{
  "d_expert": 64,
  "moe_layers": [1, 2, 3, 4, 5, 6, 7, 8, 9, 10, 11],
  "normalize_top_k": true,
  "balance_loss": 0.000161,
  "balance_bias": true,
  "norm": "rmsnorm",
  "batch_tokens": 65536,
  "seq_len": 768,
  "steps": 9685,
  "dataset": "wikipedia_en"
}
Below are experts of layer 6 (counted from 0) of a mixture-of-experts language model. Rows are named router (the router's row for the expert), gate (a neuron's input weights, with its number), up (a neuron's input weights, with its number), down (a neuron's output weights, with its number) and show model dimensions 48-95. Each number is 128 + 32 x the weight over its row's rms, rounded and kept within 0 to 255. Numbers have three digits each.
After each expert's rows: a language model's description of what the expert responds to. This comes from a sample of Wikipedia text that the model never trained on.

# expert 20
router:162149098134154091103130168100156150091116124095135159144154074132089091070083122074054203151110104132079094124134111156129158109099075128126114
gate0:144124155147135145147143104104174182112161074160127087124116163096124138095087062136130096149114168146144148122113100148198156049133130097090148
up0:117159164164112087129086051097098106108088119150175066129175065122124135182155100091103127146117150106094115142146123094119085215137159101166083
down0:064121061109139153146152132150186114129135119143155142133117165138105201089146091147136118114108161163111171109088134073120088090133097127104156
gate1:072124114147154093103149150163134145177117160117136109071166141097185176111130126174127127098153122079110116109116134118107139087118134165103126
up1:168125079134160152102102141100171132174092100143153179117127159114109192110134163189104192138142110137140142116098130058061126147121120117156078
down1:158122123145085133099109095102117105141101170092115132139103108073147165093127097143113149078119141119122085087160128131088158111148114171157113
gate2:165114167160141123096120110136151134085102187144076094171118143115180115114129128111126083115094143176077095217167158096133083145161129168170101
up2:149155164143159115100081166093105133120162063157131141155163223126070160173141124102141165164088082103113114063101142101095149198138109151156134
down2:147093130100094148136095126113145143120154161109145142123125124156175063128164142134154176113188138107115194142153139098172156113127129151083096
gate3:177154136147121240122137159145131101108141092125168181081152196085167134185109114186089143141098088157117120109168131134185147121151156107117162
up3:095133111126064074141098116141068101142140155104091105109106152110166071071157150091164114120066121149135121152050122142122130111054126148151160
down3:173108071137182123148161120132161122131123105184132151139132146155069125108132089136080110047059142146127117119071145080100112143185097134160166
gate4:187149064131124096165112128144129130108078137119114164113108121127137122066132168138150120149091175194101135186153158146238137109156138132079171
up4:168093154119144079130072095133128162127105158118127142097129143097228090083199121116141126128118112135081124170124132158101169134187173143121145
down4:071129135089162122133150160207086101105169080162119132205145124155128172139125114155117116118120120180131133124146131157072113126135175076121181
Description: Headings and closing brackets. Wikitext heading markers == and ===, closing parentheses before line breaks, and infobox labels such as Personal details, Apps / (Gls).

# expert 0
router:172129192192104106126150185070125128086073159150103158096147184101103138121154099145174126108144125080099101144092120144114094108160155162153093
gate0:162091076121181101138136134142116112117142187147103153102104064106143126153129174092141109102136162147148108184150121127153112126122081079186094
up0:108083139136105141168172116207127148141153161090134161157111087120145108123098071113137125096111141150096087084136106090139161150177117083113163
down0:131088149094127042059111109139154128041138062153131180097153118126145140150104129121099146122112163156151120156134120128167166173115056100154121
gate1:130089184110183111156133166171138119136116095149128144114125137052103115130109101177121131107104175093098150114122119128145063094158159088115108
up1:091101161117143137086096128204094098132131070113118133167108138177170133117077169084146072096170124107128113161157100134143094127087132150118073
down1:135151191132095125143162145140117111139172146137155135159132102081093094171110129116077122177096133172136183060149122107142180143118173100081105
gate2:175156101166180128174146059176115184143149144134137146109137104183121173172200139161117145158143142185115148171151123151146104084147158096174091
up2:145140156087154127104128154134171092116184144114155140169076159107193069046066113141103104095139125049137113121161185117102145136091098143113125
down2:155093171096130147115086157082188130102162139112112147091178088092071102143109116123100172134127154077162128166132181132116132147109170119090161
gate3:136140156145139180141113100139157124079112098128182087129135058097158148165090117106152177115133103166157141128152130145153066180125096131139045
up3:158101170149174143149137178133103118125134174106116085142121169099123141175138173110104156058130052115074122090136106054128129138132169070108077
down3:138131152084129122060161176105142080104082137144084171125155095118163126137170098096174166129110089145110151143097185102110055135140159134120131
gate4:152096109120136100092127085152115196168052147137100155096140074158162125076068133142103164110141155102079092184121068072138144196106131116109099
up4:109113129125113142196120176139106151120182074108200076110162119087140163134096147029138122094160088112121142141084112104153133134125124102158106
down4:060152102107097122183095147154082164138158201116145079169129129134152104154097115069087126101087105147099147078092094133147133147149114097113170
Description: Time and sequence words. Temporal words and prepositions at sentence or section starts in biographies, such as after, before, during, years, On, until.

# expert 19
router:156170116072082153128150111115088134112117134073151150138154118174088146067098105125159149153185170159180125203136098083140164152132136162131115
gate0:074056131147132112138045172166197141154121117161127104125068085133103151168204141116215158124149140109138134144122200170108143121123123126158150
up0:153176161119152115173134089134091122155187150098168128160191154076127074138118181192201087091116148137115144062122099165145161146129129152142119
down0:154147159127112173129118134130068188181110165094163126110159102129141164110058152164132136113177162118157083123133117100150209128087161153124106
gate1:107109139137139125142141124119115193103156097073112157107118159187130186168128087121140174159129088144131142165106160121111105149100145171169152
up1:179101136165146166122176130102140188126169164122101114095124126091168100159145165131215135158114130126208154095090143115120142093074135140169138
down1:121089127149114160072187118138082120146130097143181155141169153112093083106086099108110185172136167140129068109098139113091155111059085134173192
gate2:165089171135131162121126116157212144194111076140109095136112128158135211145134141083159128165176111126157063137090122139126119166107113147068138
up2:104143106117155112134078150148082109157119110060097138099197162116165142134102144108137078131105131166125067118150114124177140117118136137211115
down2:118163081084190164061131129127064151133051134097135143146102133156136170140141073169157143136169121093118181118085160140158138120107117155106189
gate3:118109138186180081106172075142057191192131163145154129082154096137148089077132132132139151198127129122092090136123130141154146118163078095104069
up3:134110134146078103176172051122129137115144146106126133109205131135106088093084093137129096108142190080110121067142104169128138136091151132128195
down3:093087089105078150131118124154152104068115199132192100044150166121140120180121092113133118160087092159132162099102085158129157170112163114113184
gate4:176146139085138166161097131112152107112082078108143133092148107115145157090086117143148097150145095115166169103135142182122112207139150122215135
up4:147138152137137099167185154191090176074170098083074122092091174144142103141164177076135121055076131154164117139188124147132152124138151112083215
down4:075140096042185105125123143107114162119126126076167135117118146079133096172064111203130167155147134095147139167131107169135152128183099173098139
Description: Head nouns for entities. Nouns naming a kind of entity after the or an adjective, such as film, team, album, school, musician, champion, station.

# expert 23
router:130182190123148191107096117126158101108149137084136148101106113094117153146116162128126084127163106084132182049128146161184096074139080131143150
gate0:125118142141099090150143163084131098127144113107165148148118092114121172187199125154193115187092122146088170111155132153163125048097108097129156
up0:081151091176113129095139120122145099112103187157120112107148142162089158110128145066046131080148212126130153116103150137126090211138145091109104
down0:103157156142148159131166113098096118136081145164098114065080129121140110067125116100119148108117159103154100154155065086186150142063174142154172
gate1:141162169111147081106084144126115106101150128116114185147103188148102172171149148152145152193136110142164132132089123111079141141126136166148143
up1:120135113145167145136085188150164154165045094113083112142094162187131125172140151136167116158064142103134126146079114157090119149114167157092117
down1:084139114168113090119086084138100089123133178131158129084092205083112100181136138155114097149130166108136141120122104123121121116147098103141203
gate2:129145144153061084166101094089083168138180160092143095136141099071191133068159135102155089112150145203063133126112128160121117146156105121105107
up2:120121156118132112134148093125174172145146204089153134142081081144144120121079168136093120144161131115164137154132196157145130127129079155093120
down2:066085088083116128146076140128121118092107146195102109118148136089104122160147151144134156079117121059142138064151059097115044137158073184159175
gate3:087085114144077083125133158135113137115158129178155147101115100112114203173193089090113153090089161125138114148101130163132166154114119092186102
up3:060059086170108110118128122126113122145186139141169123139126102088140183186176081117147149156107116125117126147172123137194152120117130138151148
down3:083099120067111153113163095153089081130164106198130053067090131120133169178177136110139125145132121130086173164185137110181106110093089177144129
gate4:186131146218154090128134101086109149122135076121138136122160104109135083069164102197144132134091170144100135128106115198172127116122178127142105
up4:124080151146143154105101199087157140089156127135126075127173120156066134157145101098106104103111095152178148151163167073069128126164166130123124
down4:141100120177205148081150162127123105121108098222129139149126070174104172142113137160111150124125173149167141138132136116078134118161139179127107
Description: Conjunctions and commas. Commas, and, or, but and to joining list items or clauses, often fused to a preceding word ending, as in s, or a and.

# expert 4
router:119116159160125076131152097136143125091181124116083112054097182151154083135073089119150145127120115123208173115148185170156123150064115138141127
gate0:103124083056147138140154162112172184105087134155128168162116128103153079174138141204141117138119099116142129157149183054099154112101095121120074
up0:128118155162105125077117104171099134063124136098123063213168125109099149136107160123161055076144091076056116140154087105113122162096160112150172
down0:190164147133150100090134144124052141111115118150117096167129154071151109151140120134157172140112076102142194126145104161140092112119175128081107
gate1:134132150140154122096160151098126161094132083087076159101158123164142089083170181139167215154129134141094137138086147110124079122099125071158129
up1:141115130129109112096064145197181096132099129114177098139092095050096143140109131165111073157095088128142068151130133156126166118157147198137153
down1:125121108131053146101116136141167115124150131149133127156140121100111163105091104134102076113133156104237082128072166109087152185135169142072055
gate2:085173080144078137139110100159129124108155083101132154101154099132151153096116091062105121124178186137123122127134114132175095075115081177186195
up2:065106107175167092110188139140160084175148149107138099116141077089136153113172125119161115117109100122093194115123110131136186163086129182204097
down2:114096154157129074140111162181113129109179063159136142145111127158104110155206183115103104163126180156127095166120109072156153103128074116087104
gate3:174082211126135147105178134136110098126138126095167140113088070106123094067092178100063087165158133146168145158110141131148093117119090126130134
up3:163104127106101095183132104205135146085185120113119206105110161095133120174101108088164170115107120171189134125115114080191152157074112141202140
down3:128123112128033187118121107152110164168083155119084116164155104130171119163140184135129138115103126131079098132085069106098090114130186095148103
gate4:163081090123148135152086149083095101096154085114102131131105121118146164120081166210158191086123143111100163069135121159142179101088107146165104
up4:094137130128112094113133119140123156116155177121170121100163139080159112058162177048090077134139175102106092130062107133135147188152156194162161
down4:106126152142091146097118107166106196146137122064192187108155123111151110168167140103123110126114102092143128163119139167155155155173086063138108
Description: People nouns, object pronouns. Object pronouns and nouns for people or groups after his/her or a verb, such as him, them, family, members, children, father.

# expert 42
router:093186159058120158121115088136135131160177119125107110099132105122117069214141069148130105170154116154108085201183129124139134135147077096130105
gate3:108135107134055107131129146145122132124139115171157159104086148110097134138107085148152121159208157106100104159044167103119141056077103084078072
up3:140110126085112098136128112105121142158127131136144170122101190077126097160119148108119144208138154165117126117130147139095051163095150037164165
down3:121111073109118172084142138168163075101127128095105119082121107074101149116119168168115039169178164128094099120192121132142091140120162130136168
gate4:064152144142071129071079151095132115133108069156112134215157095085158152172138077142129101119152075086075137122073182133165139137103158097158104
up4:073133058136113102123160153128121132147171137149163143149118144127140129147089101149149114174135182178115116175130172155127150137034183108190135
down4:173071179092109093124151058161152079139132118199143113157162092113142152098182134130144150128136100141103149142171162151171085075087076153103099
gate5:159147198149194118131133214145100117126155116109128117105162118069121139213129098119167133106115129035112084136117111154110108091061214152122111
up5:072151161077092152180161065122154107097110123139108162109161112165087170133103163137124086094144199106112059081155145146138141147189168093099083
down5:145126100132078149101141129150177138140082131113115133170176144164101087086092176115117095168130160162157129113103142154114170166092095170159134
gate6:122169128110149131106135124139094166116109085155145202083110117124067164170090113157125191149087175141114058135093147147111097144070162123155105
up6:073124177135083080123131145119167157171142133121168131098166123059093163157092132096187167131092103133074115093108162180111181118108192125119168
down6:124140082150179124207112088126136175146085117115141122142178128123078056179144080157151117106136096085148102147143161174160090160101090152094128
gate7:127072081135125125156130119119120133081149196198183155120151142121112126122097200160085143163149129137142129117191172164120141113073098080147108
up7:086144175164106106088102162143156123170108173149147087144177104100055157143130095169146129116124149156086146170170064181141139150143143119171145
down7:106094093104048115108088204168105099086132155089129123122099176181074153077147123110117127160106166142134130031108108095111129127114100131128170
Description: Latinate verb/noun stems. Stems of Latin-derived words taking -ing, -ed, -ion endings, such as lect, form, dep, represent, act, vict, perform.

# expert 37
router:177119165116189153110136153119145109167138148107170158102136117111123124119106154166127166111112115164155101165113116098090101104142082104128111
gate0:190158104077094176128134102102125156147149136159161135170126081091196118112122062104113096113148141168187146151114123134127105100116135131093104
up0:149128089069083112088153143059122152094137092201115118044186136122073102159152094112144094066116153138138108087146104141068142113107142162150106
down0:129167147155153132165158067096097150132164118209115104159112076150119108178099113135099135125183145121208130125151078150185139097101122142140198
gate1:168133113143124136056145136084121137116185083188116127090105055105102131155146116096121139111115141157131146132181147159125161109143122116137085
up1:092141135098101091157163125144185124131093082088145069129107139100142142108131121098162150151093095185084100094118130189099113106099076162140143
down1:122093095154086103111115087082142075119149165119151177182104128160186122138041110111098143151136098121142132068146096107111162105195044125108168
gate2:064089158178131071111111101171136158164100147106087112127139078159061153065133146161097099132099083104139099113068160107114162135138096101135117
up2:161157126131118164148162127167128102086146142162109111058164125156169120093074162097103155170115155108085144157130126144031152135163116152166133
down2:142158158115102135098142146125138165052137138072131194131166059153173062153079142145082175138094176100134142119126124152138141179136135152103148
gate3:124124090126161133104126123101178153187107096184085135144121096133128136158136097144175146150107092120121127103092085121157149170105139064174122
up3:126152077064085116121084092129085140124131125082143142098134144142069205151125156161134157098108144169131145110118128109150069092165112113179129
down3:104119106081053173134140102166117146158132108190102065142145080054111098108141162118126140138160095130141134129141150148160104149108121158087086
gate4:186161127124144140112140115109176200119151136091147186124145120155162105099135110139111153104176143147145156087210133145094161080059107163160106
up4:125145147114169076097148135107098110156100203131154117163160090197134127125139090097114177114115120125180136095161135109159082104112165128103121
down4:156099099033086087089156125105116148151081174146145143144126138115166062144128151151197161118099153118106188097116121139109104119142061121097137
Description: Prefixes and word stems. Prefix-like word openings and inner stems such as ex, press, del, port, maint, mult, plus prepositions over, out, under, without.

# expert 34
router:115150179119136142098121134111129153163110097167099095122183169142159160174086082129105140115102157164151142117171087099139134147080114151101163
gate0:107128092119161055119171161191148181152161156124156144094133081150096163127151114187186165102142124096084170111143144156125121178125087147124090
up0:086134144130177135060105148104172141173185100190115150123112190106078084154113109140132166108112150127117144099117116130133136101110188142112127
down0:112144160154109185139112118172171111093130093207154065078163158108128087126109150139116181105158194139141168180087151146160128090160111148125144
gate1:104123156167122077142228055067128117112099162129176099157197133120082105159156110107094185113108163095147100187120112158140098145161135132176097
up1:134130108144117124113145157140130110156110133138107093093128155154196165109121135099159048115172142139075125101157096180055138149156113156087100
down1:127118064126169126128134127138161102119077103102144175192133122158069140134194108140108153167139107128123163073082145169106149162101150127116081
gate2:134181107173154094157087074078119121151166136141114102135126101186073149178084126122195126076130139095092151159107106162120126147087135120134087
up2:118123081154126117127109107082149125180214110139117146061158145063090081136069209137164139172082157120073143175149077123160120145104146131119125
down2:137081140159106069169103137178083132094118120120157127128172137095108195215151121141120172154146164148103162102129113143136127131119106099100145
gate3:140096119113115080095106170184122149129139154037104103157070148129196114171149109165173147147153093139111091163154152135196114133124084128106144
up3:155106141138085115129118155110159118153147171096164125157144112130098183091116182197065084105099175140157156174136154081185147102114129134145126
down3:113133125111134177125045093113122097133117143108107133132132099168083171097172093093132098070138138121131157187106167141146119145120148093122058
gate4:122085098130121125106170147159122202114090137169104062101125118173117138139115158129139145133132136184145090135096153101115146144091125111137102
up4:111115137084128074171144062144148106070099156089076128175158152198110168125142115191082096065135179055093096159170122134143129153159127155111105
down4:141089128157127106112166137090139168073056161124099123116141103169071138121130116164084087146103094091144186173133142144102152170112149096094106
Description: First names, name starts. Given names and name-initial pieces in lists and sports results, such as David, William, Ray, Jan, Al, Ad, El.

# expert 15
router:138138113139125100083133135120145108151188229118098139164146126117185132114142100166193064124144147127179153127072096132175116105090194144125076
gate0:079146119138144121179146125160140104158120133111104086148126116101195139108134109111124075063140171166130104107106083148158116099201134147145176
up0:126168178105202092130132099096104105209138101081102119112135121141157109126122124162160087151105140168154137076177147126136149121093083109123082
down0:166105104095144112130096130139162143134175148153099165141066156112130142173126093130123140122137093077150139096172100170193085093089106161112085
gate1:138079103136145152131081141089107098118142124144144137172127120131107194137150107120137111076108140129109164185147087099101090156082059116170096
up1:079106169087103105175143102077151159091161156195189181142128143100133118130108095149208155162106163098138107129118173124123120115115144081141165
down1:123135150086133152156097149125201150140106084223110165130130128098144076101107150127108179112133073072067134074099135128128140127149103138139099
gate2:122160175161187110160098171170143172118104091136117114125088163096160127104086109081140128118076186080072155062128132112121131114125128079143087
up2:121095109134093134173105158138111156183171154124105131138121055109122103099104121109165110140181133157136159198214123102111156172117112082149130
down2:165094162110141192156117163141114173125130107055131145145122105132153144118158137156177131118167167107120148135192136160141149145094111119089149
gate3:139101113189106090168151101132149139056125127189130120078115144085127097092143140184112105150116116093159056125126198152152151067083192106142126
up3:171072158119069095161161097112165168101129146082154124150166162110115160179175081106166168138113091160085110185136156158134121161105131138157153
down3:117183181077132128128131148113142138124122179089205114128164165127143105124113169109136112109162091225155114164165110103150127105108114099145211
gate4:173174098127101101065147117112148131172154104104110209111109143068149143120106094203118140150107108143096086159125101187085155134147161107107093
up4:170069164077170129144064183119141105111121114139154125065141129119080094126054151077098132080209131102169143140107150105143097115126099126126146
down4:159118149151146117119122215134118168118102174165120173112089100079156087191128110151094132170097161107109066126131089113073102113141131123184144
Description: Quantifiers and possessive determiners. Determiners before a noun, such as his, their, its, 's, two, other, multiple, second, small, usually after a or the.

# expert 2
router:186132133124094124167127113125166095145129146091126167162131089132125147139118090151131173161181151193150125112145091110128149160089180181081076
gate0:149131172145095077140035101162144113120139135202167144152145076096146092144071139143155121171131161140075129179113143177117100177169151135151123
up0:149156080197112161126182177137145134168146113158174132107122176148103155169166180099189101151161112124170144122105181103176092092131134115145162
down0:155126103146142159069141122123137106112056171109098168096090105154143158132116094130122141111149159135136173105129186146125194147119156089091137
gate1:160160120141107098118117117133085118103140142210106111120050116179088072115156165124172095164140155051056111129137080144139148123131132103100159
up1:081132122087154170162202096125117152175119155121138148131145158060120144192146113082099134146105144180186145103085156119119141072102145143160084
down1:099102147082189187108086100144188150119086164139103077092139129113117155147152098143108097140145127124141170193116120171184121093133161078181052
gate2:121128115134136154127201131136086174120065149090190135102090107114122150073133144151129124111142136130158052047137145118115119117226129089118105
up2:112064100099114071118106182142122065156113136168101083157145052178059095076087164137063148127123164136105073129118164131177118101128140147131138
down2:117141084193137126100113192149113087130067145099094151124140102192116103097113091114093124138162128126102123113125108039144119089091157102134145
gate3:178074128142124220143140182086157152123151146166135139151179095137122112104100140132123140171131107149121130086082134126141091138093114121101154
up3:082173122120118136125074169116089139135143064136107114151089141197155118154134139143120128153124127167042145151169168181124128149190132101173166
down3:101174089191152157109123133116145142057159114150150161129139122156148134115209137120107123125098159183144140135176074129120117190150107181122139
gate4:139112142133168156141134130139121138073152118098103136077095155051108075103113125173136086153154180124164138107117155176170144070106108095125107
up4:110097054122140185134103144112118087139143102109174135099111115143085154088084133096124161146121123151125120207077112099174124111132062173120172
down4:125122137087127107175139132061116104123111141110114160169178127116100138101148170084104066067147145128128132113131108130179146131159111108170111
Description: Word-initial content stems. First pieces of common nouns and verbs that start compounds or derivatives, such as lead(er), head, term, comp, support, public.

# expert 39
router:102186136105156163081103125067130179114130150065112117086139116123158167119126134146136145124123104150112136114107181099164111062129173156122111
gate6:207117093155126111124160130093126150108092126076084161148101113144092069147097103174081126192152129133119086126153087137141137078104174119098119
up6:112129096168156096100113064156142150123130091145128197140157098114140052114116124093136143064089142112112092164089121155101065179054221142163079
down6:118107138107109151125132193124138147109139076145142147130184106167153159189086135110056166114166088136136126137129078105111148134158075107146163
gate7:208099135088124089115114211142165141097177121142132149083090160057115108177180154120116166157140144125142110144084169142130140135150090111139114
up7:056170104170100153067144089130183111149140168158156093197120110153096132095157129107063119090144118100111160121141139053131102123201139102152114
down7:142088139108091115125096149133145107120085111023168134147105143149099142184122119161136150142162122142133164101084208147126149128135168153103130
gate8:137100110145093145143156116146192134159108156112123130089129143125164136158145170141145139169157076115128204198168131120127137138141099080143069
up8:087131174120137176070093135174099179100169134172177167059110118113153110089077166088106128083173112139146170115121126079127189112145095150142156
down8:105088137113138122116124155162117139116105190159155152094089119103093107097154199065159089127095096086088123120167137091147133132129104129209121
gate9:131111139118149207173132102133136082113170121103104156161093181111131119093173136113147153135075129193169092113145168190105161076170088092139149
up9:127103124159106147132209177098177116116201140133098110181182118106170114123168181158107091112135147110131161132122147071191114101129164077135107
down9:129130113128158116100104138185138123107099066095164127159186089176129142142142131120200109121142126099120100098111146181073163140098128157167038
gate10:065143166016119133097140102128111156103122135181148118146132140121074133141161086103122131127112068111196090103151141115141079132118103085109105
up10:147168179202154133101180159090131111142142203075118121104155091138096107177159126086151162172178138142116137148137053165156137138111109175130092
down10:093107107108095143085090152186079127154101071109141158105116105157174140123092080196086132149189130113133115146089179130139101113094088128086145
Description: Past participles and connectives. Past participles and verbs after was or a comma, such as described, used, played, translated, organized, plus when, while, only, due.

# expert 41
router:142118101122078182096120153147140110124150129081118101170142148154146162103164112089059127120169120075165080102091091081128165136177171117106149
gate3:184065131154183187152146137130133193097170145185126140132094126148156084154069133143099118141145084157147170175142144102196095131153173156107097
up3:154127109101127152141141137158188154124164109138159119089116152096105123064204101119132121100093165112118150102154123125168175132059076162123113
down3:137081107104120147104141131149127099105099155114170143125076167137108161076163101158093186173136113137058160085155111135090163147088104127151118
gate4:117101126126154184122114102155161111142162051104160135117116172103111101087136077175127157137084178090108092135127110130160074094174157141120109
up4:141118125189140168122116185095054120167149136097078135128088114079118128121085138116165088149140094166202134082135119149140175099115153092145115
down4:151154077098126141137119141160148174153094183113149157157118172152150178153111094178097144114191128093153072128091152153086175123107135119109138
gate5:103119169119100125133119107108138137093151123144161109109119097152176131194118116093155204112169082115092168201117145133163147079112142126164165
up5:118154093127090114138088153198111143135128140166119183184099117183111150078087124142101085103115151101174064132178112110129083167135135099124111
down5:109064076106126147089108131096159168167140103123108129182122119154089163126159171154048078132139094112145126101140142133124135145125136121112147
gate6:098126124190125170145148130127061125125119089089106089117080099153133162111131158122174154135121075063104111128120126096124122146130143131181054
up6:166122149126101161088111156120175126093092092152172163169121160063102137125134103121113112082107118063141119110109144126155138134163160078172193
down6:127172122102148085093159096149142101141127137172154180142113134091100073110115095098145041115126186184117138143137171197160146121103125118080205
gate7:111133146186106108142046158135162098155137199118063120121097137113149171086103071105107160104160155111075114159184155083179161122127105123081182
up7:131124098172125128058110099108160121136133145165074156105147171142097098107118136110077145087153156087097116124110090170026174180122163142154138
down7:125128152113143133171124129182104147126137053125124126164165110092115143192115107135186134155114110099182110135067124120157151112111090115140069
Description: Surname and placename endings. Final pieces of surnames and place names, such as -ton, -ville, -berg, -ford, -son, -ić, often in tables before commas or pipes.

# expert 3
router:125089112152156091152105137127134109133149137158123141117163191081167164150107075133077139111137164096172124117094096086144080116152189150107129
gate0:106135138104147151127139175158124153107111118166157155081177120119133092102134137184148172176124150164074127088168175179102149063124198145155067
up0:145082123144137103084181106122146137096128112142132174119090154167106098167164122079135138178061149153087065132131123169154144123083124144119094
down0:062112119123159140173103167202052115128131136155129053136120170133099152069132118110121185125118111171126150140142157160074121096142144101131103
gate1:117100104183122107128136144133110154046079142177079168177166133151094121092121147233106154135132164136143086136150138125150124074150178106165135
up1:177122159080138141089094157032149072111071109154118174123100158094154130176148105148133093196138163147146077115114131106141146093107157161109136
down1:132143152081193146140152188108175105110148078104109126120126153136193153131129150173165126136139123166126155099142177144103161172157161192155181
gate2:124125132153075070138144194125168131121126095123098170132165117100078156168112127109158162147101106145089145137157157131132157119140160097102134
up2:122200159099187155146071117097084141180143108153173096189087149129148137070098107056033110129146077104151145112139078064130103127144110074161156
down2:150178079054125119120087082159162125190140122093106150119093129121118144096077144168075153092105119093128104096134102134191098118112066083166133
gate3:155119062093189187132080130144132144111133139148157113131166137096161083144086142124113179115106139099146147135141128134105195088072080130161105
up3:123139109128097165154149070137078164098133114177087159080082156113098068105110125146150123054140139169130117154155100048125081135054134138147146
down3:161105130053061106134117099138124126109144149101074138140107129158140158078165075155148135065173101148156125124103193106172170132074166159139175
gate4:117092090135183081171106135102086151104150120125082160133118117139170170095136158193161110147071138114091097097183104148154123086110108091144140
up4:117080098172117104131141116163060112109137099111119143164163137105156140120090150169112171125107156086155147104129109138167096142162145137159216
down4:130105139126107142144125238108125165128119136134174099089079163135167105113099109132172096142116105153107128093095133113127118111108170144077174
Description: Nationality and place adjectives. Nationality, country and state words in names and descriptions, such as American, Czech, Indian, National, State, often split like Arab-ia.

# expert 14
router:120122066110095108142140113115120131163106134156173191072109114120197230129163103124101095078097171133176143107129147126117130106138148181150085
gate0:146148144111151075166167151176082172073140130072137110150181151149089104137144115097104128077096103111068179146111128195102077150130128112165122
up0:103187148190153112140119160077117163134106125164163165126152155119153135097143161095166138150148139079156104103139146119130182140125112088125152
down0:108129140168134115090101168131121111100113170090121116128103132080140069131229136129091079118114204159076114130136089146113169113171143096114143
gate1:140081162078164157128114099165117154103163096154148130112204115100123102135112120099165152137177092093111173134214146181147171091157154128121156
up1:203118152139169136098172157146134124118143093108153102143156138091134117117095215142102129125170142138067146135078153154176148208142155150188160
down1:147090132119079122173106188146113138159108170167064148142130078165143134095153101132203126088120151147092187097112134165100104141101173093070118
gate2:107166065136166145086136145104115148146091108184161110120140145129107170138087131147117103124098099170119145095129113128101112137097143105069086
up2:143122140152071105148191109202073210117164157160150155113149096076143099093138092158097067071121157093135117119141125067186149132114110100123136
down2:133147196122201149109079145101133138142199123147157140095040152168094092138139138140145077126147165167092138095181127116156114123136123127153102
gate3:149079142106094130133019165137123135079101097144148110141069113114173150109149137136139119151112163150143124139132156124078132122095100168068135
up3:110121113144097091138028132090134065105107201147136099126136155167157158101130122152157128098104185094160087171126121128116181149059073162112159
down3:145073136130125150111105133145082141114130196128113157163120135108162182139124073108099147123179168135130099118157149120108187095097121217109108
gate4:116129125109176112086115169099098153138161062066106180124164157091114113158089140162122137158171152128091097141105132176155129158160126108161102
up4:161148132142101076125185186146140149147092131126133100152097130123138135108172150157171201159122144174105160077128129107156162087145110052163128
down4:046067159125158104116100106107180163127113118102107096090106182150141131110123109148132116166153089100128110133130135096117092095156142155127164
Description: Year-initial digit 1. The leading "1" of four-digit years after dates or commas, such as 1888, 1993, 1946, plus words like man, own, North, back.